Weights of a small mixture-of-experts language model, trained from scratch on English Wikipedia: 16 experts in each of 10 layers.
Below are experts of layer 5 (counted from 0) of a mixture-of-experts language model. Rows are named router (the router's row for the expert), gate (a neuron's input weights, with its number), up (a neuron's input weights, with its number) and show model dimensions 0-255. Each number is 50 + 12 x the weight over its row's rms, rounded and kept within 0 to 99.
After each expert's rows: a language model's description of what the expert responds to. This comes from a sample of Wikipedia text that the model never trained on.

# expert 5
router:49 32 50 63 39 74 46 66 42 52 53 35 66 60 37 45 61 70 59 69 36 40 72 41 38 61 61 64 39 62 55 38 53 63 53 33 43 49 29 55 60 71 61 50 49 38 53 37 50 57 72 49 27 46 59 49 52 55 37 56 35 48 33 33 65 56 46 63 45 42 64 37 40 61 74 40 30 38 40 41 50 25 34 63 36 55 80 51 62 61 61 26 62 49 53 36 44 36 63 49 45 57 31 52 40 53 40 58 73 18 48 57 61 43 33 47 62 67 80 51 42 47 70 58 53 53 40 42 56 34 66 36 60 58 41 47 58 58 40 80 61 21 54 44 59 52 54 59 47 48 62 48 50 39 43 37 48 35 43 39 44 46 32 27 47 37 64 50 53 35 33 46 50 46 57 28 49 62 53 53 51 41 38 47 55 36 45 37 55 47 51 38 49 52 36 59 30 61 60 57 52 54 29 55 56 37 22 48 54 85 51 48 57 62 36 67 58 45 52 59 54 61 54 26 46 42 49 53 50 63 46 28 41 50 63 53 58 46 59 61 39 42 52 57 55 59 39 54 70 30 40 39 65 39 64 56
gate6:38 43 61 62 45 60 62 42 31 51 40 38 71 47 57 62 63 34 45 70 45 51 65 53 50 48 59 52 80 41 47 36 49 79 51 71 34 51 29 64 30 48 60 99 41 52 77 59 59 43 38 60 45 49 46 64 61 52 41 57 57 40 39 61 44 62 46 66 73 50 59 36 48 55 44 60 50 24 79 31 59 49 55 38 52 70 72 58 46 50 44 51 57 60 53 40 38 42 62 63 46 74 43 64 53 68 36 64 46 40 59 42 63 53 23 56 71 52 46 46 61 44 47 43 47 52 71 55 51 40 48 70 41 48 43 43 50 45 34 41 36 53 47 40 18 26 33 40 29 48 53 51 58 64 50 51 50 65 49 40 39 26 44 40 50 49 42 45 52 46 27 55 43 39 51 62 47 79 61 45 61 48 57 58 46 53 44 59 47 41 39 53 63 46 57 56 70 42 53 55 40 51 55 45 49 45 63 40 42 73 52 66 54 53 51 59 46 56 64 22 63 15 45 57 50 52 45 37 39 56 49 48 53 43 59 67 56 45 76 44 51 71 39 57 53 69 59 34 47 39 46 38 57 42 52 63
up6:56 40 48 55 73 36 46 52 66 39 46 39 80 40 41 53 81 39 71 78 46 46 42 44 51 43 66 72 62 62 43 61 42 53 59 50 60 38 45 54 39 34 53 45 64 56 48 58 72 40 33 47 51 76 40 44 48 60 64 43 63 61 66 43 78 54 46 50 75 52 51 41 39 62 57 50 77 52 65 56 51 40 62 45 52 53 51 60 33 58 63 42 70 46 38 58 42 55 31 56 31 69 35 58 52 35 49 53 66 54 48 41 48 43 15 55 65 53 52 52 53 45 59 52 75 49 51 54 57 64 37 72 45 61 48 60 59 46 34 48 45 57 47 57 65 53 41 31 56 43 65 45 56 62 30 45 46 42 34 46 35 41 64 42 46 50 45 60 57 67 41 57 34 46 67 62 56 58 52 44 53 43 52 58 45 57 63 46 62 55 51 71 35 43 45 23 37 20 55 32 69 43 56 51 90 61 34 29 59 35 50 46 47 46 59 60 35 63 50 33 46 61 64 55 62 50 49 57 47 42 45 76 51 28 55 64 63 48 53 33 32 46 59 52 41 80 42 38 37 35 65 46 42 50 45 43
Table and math symbols. Spaces, opening parentheses and symbols before numbers in tables, polls and formulas, such as ( in TKO (punches), $, +, *.

# expert 13
router:36 56 83 78 70 47 35 80 55 46 43 37 92 58 72 36 67 66 71 80 41 00 58 62 50 63 72 34 31 60 35 58 48 60 66 59 37 57 38 50 56 37 61 47 51 51 61 48 45 40 62 39 55 59 46 39 58 50 36 59 47 62 44 32 54 52 38 61 55 45 53 26 51 60 50 65 40 49 54 42 47 36 41 60 42 57 60 59 63 58 70 44 65 52 71 42 54 48 56 48 34 57 34 62 37 46 37 64 59 39 45 56 61 45 72 52 59 63 42 57 54 42 44 62 53 52 61 46 60 46 56 37 53 43 48 44 55 63 52 52 48 46 56 25 36 45 30 55 54 50 51 64 75 41 35 35 68 24 48 52 55 72 46 31 58 47 66 42 64 68 38 45 56 49 54 42 29 52 54 53 57 46 46 63 66 22 39 52 58 68 45 42 56 69 55 53 42 55 55 50 44 44 58 51 49 47 36 39 51 47 60 44 65 62 36 51 62 64 42 57 41 41 54 35 37 50 67 58 54 39 48 45 32 59 45 58 47 42 62 63 48 55 56 47 45 59 47 43 64 43 42 59 52 28 79 53
gate1:20 65 44 48 71 40 44 42 49 65 49 45 77 64 55 51 49 53 61 48 43 46 66 36 29 60 32 40 48 55 72 49 59 64 58 43 37 52 50 45 44 58 33 50 51 38 62 52 70 68 66 44 54 73 56 61 43 39 43 52 63 42 64 50 39 72 39 46 44 50 46 46 31 62 46 65 56 43 38 58 56 40 42 57 44 30 55 42 74 39 24 57 42 46 51 46 40 56 54 33 47 55 51 48 45 49 56 44 38 33 71 44 48 40 40 60 59 36 49 39 58 48 54 48 49 32 41 69 52 41 80 38 68 51 39 25 81 68 49 56 41 31 49 59 53 47 38 59 44 45 45 49 46 83 40 72 49 52 42 39 48 63 55 59 42 45 40 48 40 48 32 59 42 60 61 60 29 44 71 60 57 49 38 44 72 44 48 36 80 73 24 29 47 58 28 48 52 68 56 50 43 58 50 50 48 31 57 56 73 37 26 54 38 36 49 45 62 73 53 47 47 55 55 59 34 41 57 62 64 31 37 50 33 40 59 51 60 76 63 33 56 60 53 35 47 30 65 48 67 55 56 34 48 54 59 45
up1:40 55 52 44 48 77 43 56 70 47 49 50 21 34 39 58 63 30 52 52 43 52 37 56 54 64 49 53 73 69 49 46 42 42 45 41 43 53 46 86 40 42 57 56 53 44 38 38 48 55 53 55 42 53 42 58 36 46 53 48 41 44 58 40 77 61 55 32 64 30 43 24 77 47 47 25 60 55 60 54 52 62 62 73 49 78 55 55 53 51 35 44 53 44 48 50 55 56 43 64 33 83 39 51 49 49 50 42 66 51 33 47 43 34 56 46 41 51 76 58 43 41 60 62 56 66 71 44 52 58 27 43 58 50 67 57 35 53 41 57 74 55 51 23 59 34 63 38 57 64 44 50 51 35 50 39 67 58 64 48 56 35 48 72 45 53 53 37 60 46 62 51 50 52 16 46 42 64 35 63 49 32 55 48 30 47 49 69 63 30 63 61 50 32 62 60 54 48 34 56 67 64 57 39 36 60 36 42 41 69 50 49 59 69 51 72 46 40 41 66 49 54 51 53 61 70 71 36 50 55 64 37 45 69 39 51 44 42 32 78 56 54 45 41 41 56 47 53 54 45 50 72 51 71 32 58
Digits in tables. Single digits and the pipes between them in sports tables and census percentages, such as 8.3%, 48 | 35, 3–0.

# expert 0
router:42 37 70 74 61 53 59 52 36 59 58 29 56 55 48 36 63 53 56 58 30 32 71 47 44 58 78 46 39 35 46 47 69 47 50 40 47 51 35 57 68 30 49 41 49 46 47 33 68 47 51 49 41 75 41 47 63 60 42 46 32 48 36 53 60 55 32 51 60 45 63 33 46 65 72 58 52 49 37 51 45 34 42 57 50 65 69 48 53 47 59 37 54 41 46 52 36 42 59 55 37 55 30 48 43 36 32 68 48 46 38 54 60 32 61 41 55 53 52 36 66 29 59 68 43 40 60 42 65 39 65 33 62 50 33 43 65 48 50 55 50 40 63 37 51 57 42 58 63 51 59 58 73 24 49 38 49 39 57 60 60 68 32 43 39 30 53 38 59 65 42 35 67 45 48 21 41 53 62 50 59 44 50 48 52 33 39 46 53 65 68 43 39 60 36 58 42 61 47 47 36 33 45 69 58 48 50 34 34 62 56 36 63 72 41 62 68 48 68 66 48 29 57 46 31 33 64 50 41 46 49 21 47 77 69 59 25 44 66 64 47 44 62 36 41 58 29 66 64 39 42 33 58 34 56 68
gate1:63 51 55 50 47 58 42 58 60 45 64 56 46 63 36 31 60 62 54 34 40 59 36 45 28 64 46 65 67 65 37 59 51 65 57 47 69 54 65 54 39 63 61 48 63 41 57 46 26 64 46 29 35 42 46 30 40 33 40 47 70 24 44 52 37 54 59 40 50 52 53 40 37 58 54 71 59 39 61 61 53 57 39 50 22 52 69 53 76 62 32 36 38 52 50 48 32 46 38 27 50 62 55 45 32 43 41 62 53 65 43 35 57 66 23 45 65 49 60 58 31 37 38 60 50 55 45 66 53 52 74 17 36 46 55 53 60 33 52 54 43 39 46 48 66 51 46 41 57 43 42 49 43 35 53 58 23 20 52 39 59 30 55 50 43 50 62 34 36 24 39 39 44 25 36 37 66 52 57 46 35 66 42 49 35 50 71 41 55 72 39 58 65 43 59 37 60 62 40 38 46 65 42 47 40 32 55 52 40 63 69 39 68 51 40 49 60 55 52 45 44 34 40 55 56 43 59 45 44 49 55 39 50 45 68 41 51 45 39 48 65 45 64 63 28 84 36 50 65 39 47 54 32 44 48 46
up1:59 42 52 59 61 50 55 59 42 50 44 47 34 44 46 58 41 41 48 51 61 38 37 51 41 39 38 51 31 49 68 52 51 52 61 31 40 60 45 73 63 43 40 35 67 48 45 46 60 28 63 43 52 36 55 56 36 30 57 33 37 41 52 59 52 50 63 54 66 39 60 58 41 52 49 70 59 46 27 33 40 63 63 45 56 39 59 49 37 27 60 59 69 48 39 44 67 51 36 49 67 56 51 55 38 38 60 53 44 45 52 52 63 43 36 61 20 39 57 34 59 70 53 48 63 45 33 57 33 38 47 60 54 63 46 49 42 74 51 65 41 38 43 53 49 39 48 44 37 53 52 60 71 39 50 66 70 57 52 37 41 40 46 46 71 48 50 70 40 51 62 58 34 70 67 29 52 37 34 63 58 29 24 36 61 47 45 52 54 42 57 30 55 66 58 76 34 32 36 65 47 49 35 51 42 38 39 57 42 34 37 58 53 69 44 45 46 61 54 55 26 81 59 77 54 49 54 74 43 29 55 52 57 62 58 31 26 59 67 34 37 22 50 57 70 52 65 40 61 50 60 53 42 31 24 55
Clause and field boundaries. Sentence-ending periods, line breaks, table pipes and colons in lists, tables and citations, plus is/was after a biography's birth parenthesis.

# expert 9
router:52 27 50 64 62 39 60 42 60 40 45 07 76 43 47 39 64 69 79 67 37 50 43 34 50 52 40 14 32 42 56 77 54 53 47 46 39 65 44 51 33 47 59 52 50 43 52 56 63 43 54 38 52 58 55 44 75 47 54 62 47 26 51 47 47 47 47 59 58 58 68 37 47 51 41 65 51 28 46 82 41 50 35 62 43 61 56 73 51 54 61 51 59 32 60 36 46 52 58 70 49 48 42 57 40 46 52 62 44 58 57 51 59 37 42 50 60 46 69 40 54 43 59 60 20 47 43 38 72 40 57 38 62 71 52 30 55 58 49 49 48 35 53 43 38 52 57 67 66 60 53 62 54 34 53 44 57 42 54 75 69 58 25 44 61 35 67 39 56 46 35 41 46 64 52 36 49 52 67 50 64 44 37 51 52 38 46 44 73 56 48 38 26 53 49 42 44 59 54 53 32 46 42 34 51 36 49 42 36 53 50 35 48 49 43 68 68 68 51 65 50 33 55 62 55 40 51 66 72 53 39 43 53 60 70 63 53 41 48 51 51 49 46 45 48 48 43 18 49 51 82 20 58 35 61 60
gate1:42 49 34 50 29 56 60 48 67 75 33 46 46 56 61 65 59 66 66 63 39 56 39 50 48 47 52 59 62 39 44 61 44 44 46 60 27 46 60 48 33 41 50 47 64 30 40 30 39 51 70 43 49 46 61 68 66 62 59 64 47 59 69 52 46 63 49 30 42 58 28 36 53 43 42 70 64 46 59 44 53 40 29 44 35 45 82 34 60 50 49 62 61 42 37 38 34 51 62 51 56 70 47 46 52 43 46 60 44 69 31 35 53 62 58 39 58 48 64 48 37 36 51 46 33 42 54 40 55 50 40 72 64 63 47 53 54 61 56 53 64 65 76 47 39 69 49 34 49 50 60 51 38 69 66 64 52 44 52 51 53 68 71 52 38 56 62 56 46 52 56 46 42 65 37 47 44 59 61 42 73 93 36 35 27 59 36 38 41 40 27 42 62 47 26 46 70 44 26 44 52 69 33 47 31 32 39 71 59 46 27 62 34 61 56 64 69 55 39 48 38 52 46 54 48 59 47 49 58 67 49 39 76 62 63 53 50 53 43 57 40 35 56 33 51 57 65 59 44 37 59 49 43 40 64 41
up1:43 55 55 38 72 29 26 50 67 29 52 51 31 33 52 60 71 40 44 39 30 48 45 47 69 57 34 48 47 42 80 66 36 48 30 54 71 48 43 42 46 50 33 57 59 48 62 52 69 54 51 61 39 45 36 52 55 51 42 42 56 64 28 45 58 20 64 42 60 53 63 52 41 56 49 42 61 30 28 64 51 52 32 53 44 70 63 57 58 36 43 40 48 40 56 57 74 58 58 53 62 35 59 55 37 48 75 64 58 63 57 53 61 41 68 61 68 41 53 43 35 52 55 45 61 28 51 55 28 57 44 61 34 41 51 67 34 38 76 19 54 26 57 48 64 64 60 71 41 46 63 23 72 47 45 41 45 52 53 70 37 51 50 48 60 59 61 40 72 48 48 29 68 46 63 44 32 37 46 48 46 47 59 44 61 70 35 61 57 66 39 46 28 42 58 48 43 47 57 47 56 66 37 60 51 55 52 38 49 52 51 46 73 21 49 56 40 57 50 59 73 42 62 57 63 51 46 67 41 46 47 47 32 43 59 49 56 45 57 35 48 52 45 49 75 44 61 29 48 42 51 38 63 35 46 48
Clause-ending punctuation, conjunctions. Commas, closing parentheses and and after a noun phrase ends, plus pronouns he, it, who, and plural noun endings like -ons.

# expert 1
router:46 68 48 45 24 62 35 15 31 74 52 49 36 46 56 52 38 35 76 48 51 45 39 33 57 69 54 62 83 50 53 55 51 55 47 62 45 38 46 49 73 48 56 28 50 41 75 33 51 47 52 34 35 62 42 43 42 55 37 68 45 50 48 66 54 50 51 47 53 31 55 50 63 64 55 65 39 49 55 47 51 34 42 56 47 33 53 73 66 49 51 41 53 39 54 42 47 49 54 62 42 64 42 43 39 50 37 60 65 50 44 66 45 49 45 24 49 51 72 48 58 50 67 61 43 47 62 25 55 55 50 60 61 62 44 55 61 54 47 43 53 54 61 55 47 43 42 56 55 72 73 35 56 48 20 48 71 40 69 72 71 41 57 40 44 61 61 52 58 48 34 49 63 69 65 57 57 51 67 59 48 43 53 72 42 50 42 29 51 51 19 37 25 49 45 39 35 54 37 64 42 54 63 32 66 39 32 36 29 60 67 50 51 45 44 51 62 58 65 52 33 57 47 26 38 50 68 46 51 52 39 46 55 40 48 63 36 43 51 61 39 35 53 41 61 61 56 43 45 52 67 90 70 52 48 66
gate1:61 41 54 44 50 41 38 41 31 46 62 42 24 56 61 44 44 54 43 40 64 37 48 54 60 55 68 51 67 72 23 41 62 43 34 48 49 62 53 32 57 61 63 39 47 64 38 45 61 22 36 55 61 55 37 61 34 44 53 57 54 62 41 63 63 47 43 64 64 47 63 27 53 71 44 29 72 16 58 49 50 37 55 46 57 22 45 68 77 38 46 50 56 45 47 54 42 60 57 47 50 69 47 55 47 46 67 40 63 44 57 48 25 52 52 32 65 45 57 77 43 56 59 64 24 44 39 52 71 61 67 64 38 53 37 39 69 39 48 44 74 50 55 37 43 35 62 65 58 50 31 42 44 51 42 45 39 46 35 61 42 47 40 53 56 55 30 37 72 63 54 78 55 54 75 26 51 54 48 54 47 66 60 58 53 59 59 34 41 60 49 38 33 50 50 44 40 38 41 66 49 56 55 43 50 54 51 37 55 62 42 59 57 48 35 48 57 74 58 33 26 74 33 29 70 57 72 50 53 47 47 56 43 41 56 73 45 61 46 38 49 47 28 55 52 66 57 42 51 48 29 67 49 47 41 44
up1:54 53 60 33 36 47 56 63 39 20 51 39 46 62 49 55 66 42 50 56 50 34 51 56 54 49 50 73 61 47 47 38 29 16 52 43 64 41 51 52 29 60 22 51 30 66 57 72 43 50 44 40 18 51 48 42 45 53 39 43 39 41 39 53 66 51 55 58 71 55 62 44 43 33 35 58 54 32 60 39 33 73 59 51 80 69 43 51 66 65 42 40 66 55 35 36 98 73 51 35 40 37 50 52 50 35 34 60 72 36 60 79 37 72 43 47 52 65 52 38 43 62 48 54 43 48 68 41 23 50 40 51 43 43 42 61 45 54 52 55 47 45 35 38 55 53 52 39 37 49 52 59 38 59 65 53 43 48 55 56 50 46 40 44 54 35 56 30 66 50 41 47 55 56 49 34 42 39 55 59 45 56 61 43 52 53 35 61 48 57 79 57 69 41 39 37 48 44 52 70 51 44 60 48 77 37 34 58 48 55 67 68 31 45 41 61 42 44 50 40 63 44 57 53 48 43 45 54 55 40 39 26 59 51 62 65 28 64 47 58 54 41 49 49 48 66 54 56 54 46 45 22 57 43 35 56
Word-initial lowercase pieces. Lowercase word-start fragments of ordinary English words split into pieces, such as sp, cl, p in cockpit, rig in rigid, cons in conspiracy.

# expert 7
router:53 06 46 24 38 77 30 40 65 44 66 37 43 42 33 29 47 36 51 51 58 55 61 34 52 60 78 60 71 25 67 57 65 61 56 40 44 70 39 69 56 57 51 55 62 38 72 63 80 51 64 49 56 53 62 54 60 43 58 45 36 77 53 49 53 79 46 38 77 56 63 43 32 50 48 60 42 42 32 44 32 48 42 64 57 45 48 49 56 50 38 54 53 54 60 43 37 53 55 56 33 64 59 66 53 62 39 57 59 55 49 59 51 50 65 48 67 69 60 51 53 34 54 60 41 37 70 54 57 53 63 35 60 48 53 51 45 69 46 58 47 49 76 40 34 38 35 58 59 65 57 61 30 54 55 55 63 49 50 56 50 60 41 38 51 46 63 29 34 54 51 48 64 47 46 54 42 66 76 64 62 53 45 44 40 58 29 39 85 74 49 47 40 51 47 75 59 45 40 28 50 45 42 48 57 50 44 55 60 51 43 48 53 57 45 59 52 63 49 64 39 24 68 53 38 32 58 63 52 64 38 48 35 51 48 41 57 62 67 51 43 47 65 37 72 64 46 58 40 53 50 55 52 40 48 58
gate1:44 37 29 52 35 57 51 64 63 32 65 25 68 63 51 52 45 54 29 33 42 33 52 27 58 48 58 46 62 43 49 51 36 54 65 21 52 52 30 54 93 34 30 39 43 29 62 54 52 56 54 52 67 37 43 62 57 52 68 30 55 45 70 63 40 56 35 51 51 47 58 45 73 66 39 32 54 65 31 42 43 42 40 41 63 40 50 44 59 56 35 59 57 36 41 39 25 63 58 47 53 33 57 75 58 36 44 52 61 50 53 46 57 78 59 69 52 44 55 46 39 32 58 55 59 51 59 52 36 48 35 66 52 61 51 51 65 43 36 48 46 60 38 54 68 59 28 57 53 52 51 48 68 37 41 49 58 64 43 44 63 40 31 64 57 55 41 46 55 53 51 43 59 48 43 62 62 57 47 49 33 26 49 43 58 62 49 49 37 71 48 40 43 53 26 65 64 44 68 45 53 48 71 57 59 71 31 58 55 58 62 55 52 54 55 62 41 55 47 63 54 28 66 30 54 36 64 41 54 47 31 69 66 61 31 57 72 50 48 43 39 25 54 32 45 62 58 50 74 48 46 49 32 38 42 54
up1:57 41 54 59 43 59 62 68 48 37 48 32 45 41 54 45 38 44 41 31 44 59 47 49 43 51 63 37 32 39 52 44 80 46 70 56 43 59 42 33 60 19 60 61 39 59 37 60 53 48 57 45 69 28 63 67 56 55 43 25 39 48 54 47 51 51 40 57 64 42 52 57 22 48 62 18 47 41 75 46 71 71 43 59 44 34 59 61 55 63 46 58 75 47 42 31 48 53 38 16 47 37 45 50 52 55 51 48 52 68 48 27 56 57 40 38 65 27 66 53 43 39 45 41 66 41 94 56 46 48 50 25 52 54 61 58 58 53 50 70 44 73 32 59 51 46 45 44 49 66 44 40 54 43 41 48 51 41 35 38 61 46 64 58 57 61 51 55 63 50 61 54 44 37 43 42 52 40 73 42 39 39 55 46 43 61 47 57 21 53 52 78 50 60 42 50 63 57 43 55 42 48 54 54 77 70 37 46 63 31 56 46 60 49 66 61 37 54 58 47 45 40 69 47 69 38 67 45 48 49 25 63 55 58 41 56 32 48 51 52 59 60 38 55 58 41 58 24 51 39 39 36 40 28 48 47
Foreign name middles. Inner pieces of non-English proper names and place names, often with accented letters, such as Yucatán, Papadopoulos, Köln, Klondike.

# expert 6
router:33 67 50 31 55 47 43 51 38 57 65 46 53 53 36 48 68 47 74 64 29 33 44 29 30 63 44 34 50 25 43 82 64 74 57 61 37 29 26 51 63 49 65 41 60 45 51 65 55 60 44 46 32 57 58 40 64 58 45 60 52 42 52 46 45 50 35 74 56 37 69 56 87 67 61 67 42 55 64 61 27 44 48 66 33 59 66 75 49 57 47 48 65 48 60 44 50 51 54 46 35 57 43 74 41 42 31 65 58 46 57 64 68 41 41 28 56 62 49 46 38 42 53 56 30 42 51 28 61 55 49 39 56 74 44 43 56 44 35 71 65 52 55 33 50 61 27 47 49 54 54 68 82 50 36 41 56 47 61 50 53 50 46 34 31 42 62 52 47 50 48 33 65 56 58 35 46 63 57 45 46 44 59 68 64 25 43 48 40 59 68 44 48 53 42 49 54 63 41 53 36 45 63 49 57 47 48 26 39 56 52 36 46 46 42 67 65 67 54 51 35 46 54 20 43 40 64 55 45 64 56 41 36 64 52 48 46 53 55 43 50 44 44 45 47 57 51 34 50 36 51 68 57 37 50 77
gate1:45 64 50 41 53 58 68 49 72 30 47 35 49 61 63 34 49 70 58 60 46 41 55 55 44 71 51 78 59 64 53 68 60 49 76 63 39 58 51 37 42 54 50 51 58 31 51 45 45 60 58 47 40 75 40 43 57 57 46 56 52 48 81 42 62 31 71 52 43 42 45 62 56 54 57 59 54 60 38 45 26 50 37 63 55 51 47 56 59 57 53 52 76 66 45 47 55 47 50 43 32 42 44 53 35 41 45 60 40 39 46 62 54 49 36 61 41 45 58 42 49 57 45 55 38 50 48 57 31 33 37 49 59 76 74 50 32 53 64 58 45 68 89 46 50 51 36 48 65 39 53 53 63 80 23 36 50 56 52 36 47 45 48 63 46 36 59 42 27 57 70 42 50 57 60 44 70 38 37 54 54 51 53 40 47 49 54 56 08 52 28 41 44 36 59 50 57 46 48 55 46 51 69 63 71 59 34 37 53 52 63 52 69 41 65 21 70 56 64 22 51 56 45 67 60 48 60 48 44 59 46 49 50 61 56 44 41 67 62 35 25 56 37 46 23 48 50 42 45 45 70 71 44 49 51 33
up1:42 55 54 66 50 31 39 49 61 48 44 46 45 47 37 73 40 48 58 59 66 37 59 73 47 55 50 49 62 57 59 63 53 54 67 49 63 52 53 31 60 35 55 58 53 36 52 51 52 56 38 40 38 48 50 28 65 63 52 56 68 38 56 33 58 47 62 30 38 71 52 65 43 72 48 46 43 67 82 42 61 63 54 61 48 31 55 38 34 83 54 56 73 53 38 51 62 67 49 51 45 61 38 42 68 69 50 51 48 48 46 36 74 51 50 76 48 51 63 45 47 57 47 40 53 39 48 60 45 55 30 38 43 44 81 65 42 65 32 19 60 90 57 51 26 51 52 41 71 60 50 63 71 59 28 55 35 49 62 48 55 53 31 49 54 37 67 64 56 50 69 41 39 39 46 67 50 43 41 53 58 61 35 32 61 58 52 42 40 61 43 30 65 47 68 49 49 57 32 58 58 49 40 49 61 64 50 40 60 39 50 36 58 38 59 45 53 59 59 50 33 55 46 68 55 56 43 33 69 53 55 28 32 50 40 63 60 57 66 62 34 50 43 30 55 56 36 55 18 40 38 57 47 56 47 50
Infobox field labels. Field-name words and pieces in infoboxes and section headings, such as Publication, language, Mayor, Date of, Total, album, player.

# expert 2
router:90 43 33 61 39 32 75 27 57 39 43 51 48 63 45 51 67 71 44 44 61 84 99 99 56 67 51 15 37 42 33 46 58 59 48 43 24 52 45 48 49 36 69 31 52 37 51 58 58 51 62 39 45 64 22 34 57 33 49 52 37 68 45 49 48 67 29 50 53 39 53 49 41 49 64 44 51 29 41 53 46 43 27 62 37 56 68 57 52 67 44 55 59 54 48 41 53 37 56 65 46 56 42 57 45 46 45 52 58 47 38 62 49 51 68 48 61 58 48 51 53 35 58 66 47 43 71 38 66 37 41 28 54 34 49 42 70 59 35 47 54 41 64 38 39 36 39 52 64 55 46 44 60 51 38 33 56 34 48 57 50 55 38 40 68 47 45 41 57 57 49 38 63 45 56 41 42 60 52 68 60 43 40 53 47 51 46 45 48 55 55 32 56 58 38 58 55 56 47 26 47 45 36 49 58 50 43 42 40 61 57 47 58 49 43 57 55 59 56 50 47 34 52 56 43 47 57 63 64 55 43 49 35 52 70 43 50 50 68 37 46 28 64 42 61 51 39 44 46 57 54 40 66 58 69 64
gate0:36 47 62 49 47 53 29 45 45 67 66 42 50 44 47 36 38 20 68 41 46 34 41 50 35 48 58 65 35 50 58 57 48 58 58 50 58 44 25 37 52 50 45 43 53 37 53 22 43 61 41 39 40 46 40 42 95 47 35 26 63 44 53 59 36 52 59 52 21 70 50 48 53 52 78 43 51 28 50 41 52 12 27 57 59 56 49 44 52 58 54 57 40 47 39 51 43 55 37 56 51 57 53 67 48 56 37 31 60 59 64 37 52 40 45 36 57 49 47 60 57 25 39 48 56 46 64 50 53 31 42 41 27 60 40 36 64 47 38 63 33 47 53 35 45 38 54 42 50 67 53 52 78 58 44 60 28 45 43 51 51 63 51 40 44 53 49 28 55 43 52 48 42 24 47 63 59 56 44 62 49 47 62 61 80 42 60 40 45 67 60 39 63 57 43 32 75 57 68 50 42 56 67 44 59 51 47 29 63 51 49 45 66 61 51 45 37 68 50 36 47 39 38 64 37 53 36 39 37 50 41 63 27 61 82 45 38 43 52 38 43 53 70 56 69 55 67 46 48 61 45 54 59 55 72 52
up0:54 59 56 49 36 59 63 50 42 56 51 55 36 40 73 75 75 46 53 46 28 45 58 59 44 48 34 49 51 37 58 61 55 39 33 48 46 40 49 45 53 66 64 57 20 56 45 62 57 54 49 70 67 65 46 46 48 44 39 12 41 52 70 58 56 33 30 53 52 54 67 50 37 47 49 48 59 31 69 61 54 54 61 29 45 65 30 60 35 58 39 41 33 61 41 44 68 75 55 65 51 48 43 49 45 45 30 48 43 42 42 38 45 48 66 27 65 64 65 49 51 44 53 44 40 39 33 39 45 51 32 57 39 51 22 51 75 37 37 58 57 50 62 67 41 54 69 66 66 50 72 45 52 64 67 47 41 39 41 48 37 65 41 49 60 37 54 46 39 44 27 48 57 41 51 38 55 48 41 41 44 39 44 54 45 56 70 74 60 41 57 45 34 42 44 58 43 33 46 44 62 47 34 61 40 65 61 51 61 47 49 40 36 36 56 31 43 61 36 40 52 49 60 46 56 48 26 48 56 34 49 29 24 35 59 55 66 69 48 41 65 59 47 37 59 50 39 49 22 57 17 52 53 47 57 82
Name starts and initials. Capital letters, initials and first pieces of personal names and titles, such as Mr, Sir, William, J., and country codes like GER.

# expert 15
router:42 65 19 46 34 30 50 37 62 63 90 63 39 06 44 54 22 38 39 11 45 64 48 81 31 59 32 45 61 49 45 46 56 45 51 42 27 59 48 64 43 58 52 52 66 40 62 62 45 47 48 41 41 53 30 50 56 51 46 58 40 41 32 58 47 57 38 60 46 50 54 54 44 50 45 39 15 47 27 39 36 58 35 47 24 62 57 56 41 64 65 43 58 58 53 58 40 35 59 65 52 51 40 52 45 47 38 53 54 41 31 60 58 51 66 56 68 58 62 56 56 33 51 56 50 54 56 40 51 44 62 40 47 30 43 44 52 58 28 52 57 44 49 37 54 69 54 43 62 61 67 68 48 61 49 35 49 38 51 63 46 49 39 50 47 36 54 51 59 47 49 37 71 40 50 38 50 50 45 49 46 33 40 55 40 60 47 50 47 45 85 39 42 53 47 48 43 57 33 34 40 40 30 66 50 39 47 44 45 49 68 53 73 58 49 52 63 65 61 51 41 31 68 59 45 45 49 63 51 42 18 46 27 59 64 60 59 38 50 53 36 30 71 43 61 47 38 40 51 51 56 63 62 50 47 51
gate0:52 46 48 62 47 26 26 56 39 40 59 40 59 50 52 74 43 33 48 43 41 28 50 61 55 56 69 47 31 27 23 44 76 50 50 52 50 42 37 68 44 52 46 56 48 44 62 65 37 28 59 53 45 74 47 33 54 55 31 21 45 40 44 54 27 36 55 62 61 50 60 47 38 60 48 35 43 49 50 67 60 30 41 33 53 58 62 61 46 34 55 50 49 43 41 51 43 41 35 75 37 65 68 47 47 55 48 46 40 63 53 42 62 58 72 57 61 58 56 50 14 44 31 57 50 56 65 59 37 34 55 50 45 49 62 47 40 60 25 55 44 52 51 45 47 58 67 33 61 44 57 44 49 58 28 40 65 50 46 63 33 57 38 63 56 50 45 46 37 62 37 61 46 43 37 54 53 19 29 41 44 49 35 37 38 70 36 48 47 50 46 73 29 50 42 53 61 55 36 70 59 52 58 49 88 61 40 48 48 69 45 31 72 47 81 50 57 53 48 74 41 51 66 42 41 37 62 48 40 65 35 32 48 49 66 59 55 72 51 65 30 50 50 41 48 47 53 46 58 51 52 42 62 50 47 56
up0:59 39 60 56 59 52 49 28 44 49 58 59 54 73 65 36 45 59 47 45 53 50 53 41 59 48 30 23 47 40 67 78 38 43 55 48 58 36 61 17 41 32 39 63 49 54 62 45 59 35 48 52 59 50 52 62 72 66 54 42 38 57 55 51 67 59 76 34 25 40 48 41 59 40 47 80 53 52 45 53 55 45 39 47 57 56 45 25 28 71 64 63 50 31 68 25 43 53 32 36 31 35 19 46 38 49 39 30 54 37 57 29 58 41 51 34 32 49 65 42 46 47 49 47 29 60 40 39 57 41 55 40 66 53 66 49 52 40 63 54 33 51 29 51 36 61 67 47 46 43 29 68 63 45 36 57 50 51 58 65 43 58 68 61 59 68 45 53 43 67 48 49 61 45 48 42 38 55 69 39 51 38 55 45 67 28 45 51 38 62 56 25 48 22 51 63 45 28 70 46 65 50 43 56 33 56 43 36 71 61 67 49 50 50 50 39 42 69 48 54 42 48 46 65 55 63 47 40 53 52 50 51 63 53 57 35 70 43 48 67 59 47 32 45 62 57 39 65 60 58 58 29 36 57 59 47
Capitalised name beginnings. First capital pieces of proper names, places and teams after a pipe or the, such as La Salle, Anaheim, Kilsyth, Croatia.